python train.py --n_experts=24 --hidden_act="swiglu" --moe_layers=[3, 4, 5, 6, 7, 8] --balance_loss=0.000265 --max_grad_norm=2.0
Below are experts of layer 5 (counted from 0) of a mixture-of-experts language model. Rows are named router (the router's row for the expert), gate (a neuron's input weights, with its number), up (a neuron's input weights, with its number) and show model dimensions 0-159. Each number is 128 + 24 x the weight over its row's rms, rounded and kept within 0 to 255. Numbers have three digits each.
After each expert's rows: "comes after" lists some tokens at least twice as common just before its tokens as in all text. This comes from a sample of Wikipedia text that the model never trained on. Tokens count by the router's weight.

# expert 13
router:127119116121150138096145130144081109134104127148122115132112126148136124125118096146173150155160164135098140184143094127143094130148086160146123135110127152120139117087137180114152152136135111139189148114090104179143096167129117159130167134094099095128127141130147149080118136120128154096115144131149095164088090083134118151098110069098090112166159108126150123144123117110142168145094108179108121145120107106116120129160143110143102129123132149153127098149137129155112087132122094
gate0:111115127112118103148132156159135114157096169117125163149097097127101131104183127135109126158117085159141126099155131093139152141199100161104135132147123141161117140144157128148107115137136111095134142119140076098134130135158153122137113125114145164094137156118127084147072096154129154133070110144103115155132139175101127097144081135099131133087115127168134139136099191133114113158120143125135094115112101135159145098147132083129124082146115118127141102159149115089108150121144123
up0:112137096071096123119169117155129137128138137144140113101137133179133103105096156094155172092126095098131163133092101145136114100102131133159145149120101119116129157146084125126123097145146083150104132100115143133095111105123129153156098094150112093085136112121112099135131164150142141141147137108097122139099127153151122162126128155126108118126095093143138097141128120104079157062138173135123096142134137075118096136082123150103075125132100174135094169111117131139140122153131127
gate1:100160090129164121116129109143133149156144142129172118094177153114148146139130098099162133138163138077125140118123140134094133094112113130141097093126114118133117063149129110105157164156101095138167183098160089153158149133126118152147131134144123125128096139076110110152126104130169128106120092124141111137109124080135110118149113168157167073168140119135115135110109149131114118125076174145107160142132127134117143151129156145141152142163138128141160187150153120136106116158143119
up1:145144095110103188090121112129112113068114152119082135150123123084124117136138152128074146091073120149150163166152106124136145149155160109145140182142112104164137151142163130134074085141174151132137103140138127086113096116172130113136124131116125115166186137168115135125122136140107137122108133149116128104107112134116134146108127087113100159134139132139142101133178134148131130144168115140135112101153104119124111081126115127122107155102123131139131084078103113128132148094089145
comes after: ",", " well", " such", " known", "s", " However"

# expert 21
router:134133126097150120118129128151101136144105131156139109096143168161147138121110099160139143157140146129074125156140104128117074138140136152177137122113135144116126135115127166114135155147152114110157131093110087158138121169096150138102153123097122105103124134143144174126161150108154156103083165086123113155083126083159164174092134098111110111138174085154152130096119114088124156151117142108076101142110099128113118127156154117152089122136121122109111074180134138128124120128135094
gate0:122082123081133136085148121140131100127136122156130148122114146133161160147120120139128128170153203151115152157132135105116099106160162085108140127101101152114115141104123094128099148112079107128102147132159168158145136122114105110099130130110168123108116121166087111145130120106110117137123181132101118145094166116144099140144172148140117110126150104160095127074070158113158172106127094112132078086112145110128105139121152091105134125123159122157134120161129126092141133117154130
up0:111120118130099100141096130146117161108156155123130095168137162148122123138156084129127119143153186136151151142151138131147126113091147140079137158130125150119130133102113178141129139130087100130097099168147138125133143119173124128114128124115198129131103163137090140094144116112135126145069120123124126113159139069152182143136152160121122132161108098139143151108092131123168132090131134139137103139125092090175082119165172124112099120168150152144079145110141141127144123159131130
gate1:097126144141140155122122127160122072112089173160095126118118152107117143113124148112151171113128100104161107111153187158185118129133141147163132156107111139079163154121150159146155127139115063110185116137141071125130118099139134121121087120113136123112087128136160115151150125179162112158140097062125102131154100146150135109112167165127111134108118136088134113131123109092143139096112149121132140141119159157125115143117113121132164161120129140113137135125157101096119116155105111
up1:121162159143131123130154121163132145098111119134143119129072106104120175115142130147126121125146125173099117146096136093164105138138154116160114157042153144130099140141138095129151135137129085104097117157138097114157124165132135084130099129091165160141163097121127176149158152116170119102134098133154129130141158143143155166086125077132111123106131122132097082107128127100138138147165116145121114192110114148122115145110089122160091111121131094134134142133094109145097130126099121
comes after: " to", " a", " and", " the", " \"", " was"

# expert 7
router:110138142087155114104122134142099120114123124178098118146107145156145113142116116163137145153143160112119171148145097139134120096136078119162132115133114176142138154124100154115149150187132132165142116118113130144122103164122136135144128135087110097111122134112175161113161168111132148069082168107101108151101107099154126141124122119092086105165149092143173129116093104105103155171099153144117098175118138091110123110138145128144109150102115119139113082155138119168111108154152119
gate0:160123146105127125096155115146130128150131155123110134097141141113142138135112119131114126166119115139128093099158111104147126110132089110149073122146117137155148124127088131096124120131165111155138083136119128128123178165117099082102135164105094137113087143127153177120145187079160126109092132124173116105079099084119132115108138121135163122094116088084151126103141151130112109138168118186121115150095141145094107096138155137165135156149181121107147144137121160141166127105133144
up0:109123129118157095137106149135121137142134139131107129141116158131144097138118131124131099088111113113134128125113119155173120126116141155124152141138134136167132149088132147123133114136081126104123086115120113114151136134118110129080132086164129135072118118128099138179119103103153142133127083137084159105126158130136100155125126119110087128123141194114098200135175163141123150171097159113104144100114079131112157159143124114137122064109081167152144125167170129131099132097099157
gate1:131142133115143127144119118127121134115162133124117128109156131163117117073167141104075136121152139170134147158120152167169104160123133112123105096138178132144164165116133145171080127166125107141084155105079112143093109086150106142129124101129180099133110137091124074125148120151101155130140157128106158128093112115109116158121108121083132119159126122102152093153108123103114171090107136103097127162132134100132118123166141137157117094129125128082130080127122128130137080118165108
up1:151156109085115160097183097160137122129085158183147109083188102150118137152136123157098087104096097131112112109139130141119158124108149133101145116103139149101118145128168080104124093121123094100126105103144130155128129119131151135116146119126138149070155110168127134110161094101099131099158179119174129131139150153166137126129142102141135105129097131164113153130177130127141086137135134120129122103109134164142124118134134111110159111115145128156121167139184149130111117079142112
comes after: " is", " as", " a", " was", " and", " an"

# expert 22
router:118131104107173148105137150140114132163108101157114129116111104150111108127086119194159132122155176121107158145142114175132119139140122132141166100122112149133149113110129139074161131159150121144147124116123125146143111148122136125121147133093094118107131144110175146135136138117140194103092150122111099163119145099143149189076101102074114106164132074116147140120123076124121158141123122154124096128106092109116142118162139113161109136115118152145113083137155110170141084139142111
gate14:113140087080133152157116143116146115137118142128127137128128101102103145166104145170128155113142156112108143122114095117128147147122154129104171111143114112177127091120130122141096125163093115124162128094157146121103131162100095159104120133128115148143101125084160076121120174149134123164103145144113138144114149108141123145141113111155111115098070161155087176116139142130141140157151147096188125155110126172132123127155098159138151153092085146121110121136141112169073103116091091
up14:100141116100087082160147134095108100115088117132106130121125117144127124141127145108141138132126155123151173106099106110104164140115125119120150133167128115146080135146132089074129115114130134124109131121153120136126101135152130165118160129130126157136144099114162088144132143101110153163170127133107101149127167065115134144133098159127128123152084189141161131084085141123091162076161177137104162147127137115090128085159119098141108145102105119118110146135083134097118146151168134
gate15:103100095176167088141126131134152136154105118138081136094100130117132133074157149117175150106132145101154113115108126161075118152168124099136183146113078091124129106156137105155116131114114080107137145092124127147148094190139093151127155132143156122132128140116139130091130113139121144103124118128089112124109106155141123115126106101105118143167127141080124135134145144163146130092135155114151132081131141134144135110141099145124071143129151099150128124169159161138065132137144152
up15:134113158147123138062095106156121088113140096128139136134129100152194164089123139133128127130160180170144141131119114122155084124127148151122094131130130139170122136109163128145104107122118157119147109150127126139149123140117099141143114094142159096111120126113126095175141138122136108154171119118175158135131115051117093111092122090105182139127147124114111144129158133099119116164133142126137104139115153120206090125099133128097130114165133143116126112112098169114093158115139119
comes after: " the", " a", " of", " in", " and", " on"

# expert 4
router:116142101094121110069157174110128110147125116177106154130111148134139115140129102157119121143122136107083136175130120152121102118148118146160136115103098143125130112083127139134129161128128135155167150117104136159157132121110142161158140124101137103079117141113173147137110127101148166113137162114108069162119104076163107135094086101083110087144148108124119131154130125088149176159117137118080117137139090135110100095165134146126092127102129137131109137152137110142127089142157079
gate0:105135116117109117125142150098140132120102101140127114114112130150112180104133150108112151161141120170096143139167162161128099129153111099135118104155104143103103128108142131197137136146141094106093142144077124152134154143107124131096088127152116130110138137141141086134095102116115131130133140160145139123114146085124133146098106175158117088101134113079135132135172138139074126131139135127141086133089078148088106087154184110125162165096069153104136146140109112150139124145138108
up0:177137128154160119107117114081081114129144130095097139109088148091096179103125167133151153164141158134127122139117135145172120118121130159125092142173130135158136124145137136167136133123113128157163143102084126102142129109155111148143109091154131109111136096175148110126134120117093192131147163119140118152151110120156139118100082132141114111119100100136121117143123104165105145121141110184109116129091149095089069128117138155137148112096133115121145119112146158157113112061151135
gate1:143118117104148131123109085103156102103139120167146137164090105069151156112143106110116105128140106146111134162079111130111104132104095105157117127130126108100077139134134111151120193134132131101119113151085140138091116146111126106092149168155093117175115143178131127134130071127134139133094143150095105166091081148156130159086135123121141141151104134145128111116137132128122117110120139096112116166080117107132142101117169171135121129134161143141149132158130130180132092150132168
up1:173112149137128108135118142140124143142170164135143099156105143117098075132108122112113134076115138114094161132111097143159158123095138161160136159114144161099095086148114144156140137125119144135107124116125146140112158066100084120121123092131143133147152132145107168130158099115125191141108132116146185157130075100136141128094130152133114129120174139145144078137128117146130174105107138138174132144138157124145089121157082123104144124168152117131126099124125136146147072125122158
comes after: "\n", ".", "==", "-", "|", "==="

# expert 9
router:089124109123160129071140154122109128137110095167084154132117133158158125144104087127137147145127162138111136162134120153119125117124102132147154128102129171103124143100097182117159128154157153133152103114107117145154110156109143166120165122090100116078111118121161153122128175127142140103111129103127136165110098087142138167092099079093108106126156080121159108123100120112120192146090118155107121142120098095127132105152159138150083146105134138135116128149149144166110123157131097
gate0:096156138145126123123142132101140157119117149150104170136162176160123114181118084093149098122159083123123116158149155161146169165127096122131146105118143140115119107131087181173172111120159115162156110144101116158138111112105112152112133119156119123123131130109146118101106124111142153115113107078140139133154144103087125132109111118146080134057129120103097102114142091119111097151127123147138143088136120092127107127110162127128105103126120123144117148154142180159152098131130064
up0:158097139091090133129116152104138146138119163115137079120087113139134106129144136131126143133141144096148136093119087117160150144128150115111154174094114174140148104134174131127113183113095123141145128110120122094139145111162123087125166119129141166122146113125127153128103123099123140125145097165131075132109077129118150155126069149133115074163088126126155155155130120155104143145150084118135134139128137097153138183092131205138147095142126097107123132106130092123141134141160131
gate1:110102117107101135123100134175105150124109142142136141100179127156137124140123114129135111132115146149118090148119116135117126116094151128140130131154123114039167113153170165112178093112110118116130093141133142082119110117101106141148119114148141111175091167188136115120121134145104172142146145134115136130102119132104156129093142152090144114171114164114105128101124120128127102121104163069103112124107136143164100122147122123163103086082150130081111104127129069147136118144113142
up1:149145116179163147115149098119123086128129126143122125168163098107118113126105139151123100114084103124113129128144145113073087143129163125142122123132127091140096124148114143127108108136154082128141116175071159133101088119072087125124168149112130103137121103129152111119188142140136120160109164123161115111120170137134146117140082129145173150079121153156139119118194140106117162146122099118117115146142102095165137118149154149115140113139154126111137158150130111169176138132112117
comes after: ".", "\n", ",", " that", ").", " and"

# expert 14
router:108124111082140130108137158129094124150112093146121136141123153146123131158117105172163139148131149115079156149162102142147122118143105160148162128123084163119140128102118166126153154159138122156169145084088092170131102141121131150123155134107099068088124144114145141100136141116138165111088135123136109170108131099164147166117097104105105110157165098134148130111103119114133171175099135132105107142109114128132098090166148101132113174120117116137142099139135113151139084158134079
gate0:105098088120124150157143157162145108162120103122135148103158131153165137177166121101124139145094130123125146167181102120131101126123115108148129123106152103096162135133144197115134158133170125138127110115121102140098165126180131149149078115128105135126094113131130145090071174143133138109141122170159164182127145157110150136140158109137158125112108114152148129121162125123119164117160093129102089128181143155117107111120139112138140114131078116121138103123114087150104158125106116
up0:108103136119117102118112134152097128137108127099117141104092124119134140122140108102120116087122128121155171132082097136127123114128163151096144098177078155182070127136073106114094155143135126138141120149167141123156129102113138104100110107096131107162129134123075142164141123127155140128142156166115105075110122148070100128123126160063141134137121108111111097166122130101149147160101138106102124155109167159144149134136178098133133124099106164125117134092121132151122156133158123
gate1:102115124135134141097161145107139140133116186131119124179145093109116097147082131151122152101160106118148127128109120110093101090140146102125124157103117156110110172157096130138128134132147074110142161105121143128185125094151102164102129135110119140112121136107118148103158176121101114168161123143151174114154166126075117151137105078126129127156135054111121153163088117146093127149135124150113099147139140127157134146115151080124115139125108130156162109126127145123137103159086118
up1:131112085118123160136147121076172117134140142148130111157169103118094092097129151159106155073160120141134119155118134124100105104120155131138122123118101131111148168170108110128109135132114076158132136131109152151191140135146152145142145148155128121146148165111142124171168185117098108144162138117133165082143161154119094144170128089128112104146111094099106198136122114109136145171145150116116103134139150122142143150139152115109112135110144170146153094102133104132118117147097109
comes after: "0", "9", "1", "8", "2", "7"

# expert 3
router:109135115096166128095155146143109125149118132166116099159141155140130115150105097145154157154122145095108161183158081151102111135155090142171136140119103132112095129097120145103169144159164127124173133098111119177145099155138124140142129134096108103097128143140154138093138135110149185092109135105105095132107117107140147130117115099104089140162150068121136121131126105102139177168098118125099105166132105115137094107136127133152108153121118124132112054140132140154126097123122103
gate0:123131120168159156150156100084151133150148177145104176105170153134097125133155129150109137125106129110105186113118121149136153115108123161104158145103134144128143114135127160154126157136113092155153110144120097162165131148110129122141087178154139104112130092118164151149111142166134091100111143146088148101112161115125151136142139132118131130111103071101137133129169069147149137110139115087108130143118126170165148121120143128118126115127131182142126094178121117166111115165079119
up0:103125156118155108130148151145119104132128102080096068138109147092123106167135113113114137155108116125144147135173125167127106121131133089177166129099137146125122135133094114133141135135123174171107094147079121111136115142082120139132136126094121153138127161143142142137141127123166122152138076122157135165169127124134077154108127134126158149174121187152114180117123135092113129144119138146107143122112142151113123126107127074136081145137127092110154078074138176129141129121114165
gate1:116137106118110137109172118117099095105138140158113081094131093112103125125131093152099138175096108069103063109156090126079152159121121100160133146131135170142085145131113139151156132146109112143131109133130150129100142096092108127135144161150114129108146113149157118081096156111146159138167128144064118116118132163107130121072115190118127119103151123104141119115163132101122132149119148139116155149141112105120135136098099122132137146145109119151159106142078116123117100112088105
up1:109115148119124123089115093114142159133143123074132110127113153133129129169142195137149148112197135133111121092142144103125101128152110117125104090125136134112119148161113097126146156133121123114136117129125135126153144101127132118076093166163135079108103092119113144176088105093133134134125146103122134113125126129134102139162132117149155116192147126097123118145111056094138093143156138137112157100111147105107134135077189084111144116097126181120149124123129110121170137136144146
comes after: " the", " a", " The", " his", "s", " this"